{"n_layer": 9, "d_model": 384, "n_experts": 32, "experts_per_token": 2, "d_expert": 128, "d_shared_expert": 0, "activation": "swiglu", "moe_layers": [2, 3, 4, 5, 6, 7, 8], "router_score": "softmax", "normalize_top_k": false, "routed_scale": 5.01, "balance_loss": 0.0182, "balance_bias": false, "init_std_router": 0.023, "lr_router": 0.00189, "vocab_size": 33851, "norm": "rmsnorm", "norm_eps": 1e-06, "tie_embeddings": false, "optimizer": "muon", "lr": 0.00867, "beta1": 0.9, "batch_tokens": 65536, "seq_len": 384, "train_tokens": 400500000, "steps": 6112, "dataset": "wikipedia_en"}
Below are experts of layer 5 (counted from 0) of a mixture-of-experts language model. Rows are named router (the router's row for the expert) and show model dimensions 160-191. Each number is 128 + 32 x the weight over its row's rms, rounded and kept within 0 to 255.
After each expert's rows: a language model's description of what the expert responds to. This comes from a sample of Wikipedia text that the model never trained on.

# expert 31
router [ 91  80 164  80 150 164 141 101 128 105 175  45 125 157 124 139 178 116 144  81  59 161 132 142  99  99  46 101 163 131  66 112]
Description: Prepositions and auxiliaries

# expert 11
router [177 162 147 126 126 120 150 177 149 165 147 171  48 148 104 109 192 152 138 161  84 110 141 121 106  80 166 110 193 174  79 122]
Description: Biography infobox headings

# expert 7
router [157 145 124 153 109 113 147 151 104  91 127 137  87 167 131  89 146 106 183 182 157 125 154 163 114  59 162 166 108 131 145 107]
Description: Indefinite articles, determiners

# expert 18
router [159 154  93 129 107 140 117 141 119 121 156 132  99 121 114 105 151 164 157 132 163  97 103 118 176  79 189 160 124 144  97  95]
Description: Ordinal suffixes, title words

# expert 10
router [163 120 123 198 182  99  91 154 133 150 180 173  68 103 165  96 161 130 183 182 107  95 111 133 124  84 170 195  89 110 103 130]
Description: Definite article the

# expert 19
router [178 115 113 155 153 155 119 162 174  78 155 151  78  78 177 171 130  84 171 185  87  61 132  98 137  97 165  97  97 103  85 136]
Description: Table cell fillers

# expert 24
router [165 108 123 145 155 172 109 159 163  80 155 146  86  68 169 138 137  78 165 175  68  82 137 103 144  92 187  98  85 114 104 127]
Description: Numeric table cells

# expert 8
router [173  97  66 126 110  96 113 176 150 146 157 114 123 118  71 148  77 142 141 138 108  99 119  99 170  93 147 133 155 177  95 168]
Description: Numbers and table rows

# expert 26
router [202 169 121 149 100 119 177 126 149  87 158 181 199 137  85  98 184 107 149 159  59 117 155 149 110  70 131 113 187 151  83  80]
Description: Role and type nouns

# expert 2
router [172 120 112 143 155 164 112 170 154  83 164 160  73  82 180 170 133  75 170 189  81  83 133 102 151 101 183 106 100 101  99 145]
Description: Proper-noun endings before commas

# expert 29
router [185 141 115 150 103  74 161 192 166 138  92 108  75 123 143 136 101 107 183 121 114  96 161 101 142  96 146 161  66 158 138  96]
Description: Spaces and open brackets

# expert 15
router [122 151 137 171 181 154 141 160 101 107 175 161 197 149 114 115 129 134 129 121 159 163 142 118 165 100 110 126 113 143  86 102]
Description: Time and quantity nouns

# expert 0
router [113 157  76 186 132 151  76 152 154 141 165 147 175 130 104 111 173 126 119 150 153 136 166 129 186  99  75 129 156 183 120 117]
Description: Ordinal career milestones

# expert 27
router [164 126 147 144 156 154 112 170 162  87 156 157  98  63 182 164 133  81 176 201 102  82 114  99 135  92 177  88  97 100  95 132]
Description: Descriptive clauses, pronouns

# expert 28
router [180 124  81  89  78 128 127 147 137 108 156  91  90 139 147 150  80 150 155 125 136 106 129  89 124 108 174 131 127 146 144  88]
Description: Section headings and quotes

# expert 23
router [ 71 103 190  77 143 172 142 124 128 130  67  26 145 145 182 123 153  85 136 144 116 120 141  77  93  93  90  84 151 135 153 158]
Description: Connectives and naming verbs

# expert 1
router [159 128 131 176 137 153 105 120 136  74 104 142  91  95 200 130 102  99 184 184 142  77 145  73 168  98 224 138  81 130 107 127]
Description: Non-English name fragments

# expert 20
router [183 111 120 141 148 148  86 132 139  94 175 158 151  72 103 123 145 123 162 177 133  95 114  91 130  83 149 102  75 190 131 147]
Description: Units and coordinates

# expert 14
router [122 145 111 117 183  93 170 102 109  79 111 153  89  93 118 152 181 108  96 133  91  67 153 116 156 153 166 126 152 111  93 143]
Description: Infobox colons, prepositions

# expert 22
router [146 112 127 154  89 166 117 163 157  84 173  70 219  92  96 151 185 131 157 109  89 119 113  97 150  72  78  74 126 124  65 131]
Description: Passive past participles

# expert 13
router [133 141  95 144 154 198  84 191 175 130 133 146 183 116  70 143 120 175 161 175 152 105 118  92 195  67 148  79 122 176 128 109]
Description: Numbers and quantities

# expert 17
router [198 124  82  93 176 143  94 131 154 120 132 130 119 173 157 114 101  79 123 145 142 102  69 139 126 168 177 151 121  91 109 134]
Description: Foreign-name word pieces

# expert 25
router [180 131  85 177 148  88 122 162 179  98 168 148  91 119 180 143 173 120 155 176 116  96 151  93 149 159 143 148  95 135 103 131]
Description: Table column separators

# expert 16
router [155 108 139 117 210 165 112 160 118 134 162 180 130 170  59 149 107 125 140  63 127 142 102 152 152 146  99 129 165 151 125  84]
Description: Mid-word syllable pieces

# expert 4
router [167 113 125 158 150 144 117 169 166  71 156 166  91  73 177 150 140  93 167 194  96  68 127  92 159  93 184 110  91 102 108 129]
Description: Year final digits

# expert 21
router [199 139 110 148 146  93 152 174 113  69 116 206 169  92 177 165 100 110 144 115 103 127 167  87  92 132 154 116 148 103 128 136]
Description: List and infobox bullets

# expert 5
router [167 108 103 152 159  92  77  98 139 109 155 181 127  92  97 123 132 136 198 164 120 156 132  76 159 145 146  61  71  38 129 115]
Description: Place-name parts

# expert 30
router [119 143 148 144 166 164 164 149 151  96 140 132 109 100 139 129  71 175 161 129 112 154 106  77 153 180 109 134 174 106 121 202]
Description: Romance-language name pieces

# expert 12
router [166 122 132 147 157 170 120 174 172  81 161 160  80  76 191 154 124  81 170 190  84  77 129  87 136  97 170 104  96 107 103 121]
Description: List-separating commas

# expert 6
router [171 122 124 148 156 152 114 183 168  83 170 157  85  78 176 153 131  78 174 190  88  77 123  92 154  96 178  96  95 106  96 132]
Description: Table row delimiters

# expert 9
router [153  94 106 111 132 141 102 159  70  89 147 106 169 108 112 165  92 119 186  90 155 143  81 141  99 147 150 105 140 109 174  93]
Description: Sentence-ending periods

# expert 3
router [172 126 118 156 152 154 131 179 170  78 161 151  79  78 175 168 133  80 174 187  77  82 118  94 150 102 166  96  84  96  96 139]
Description: Dates, taxa, table cells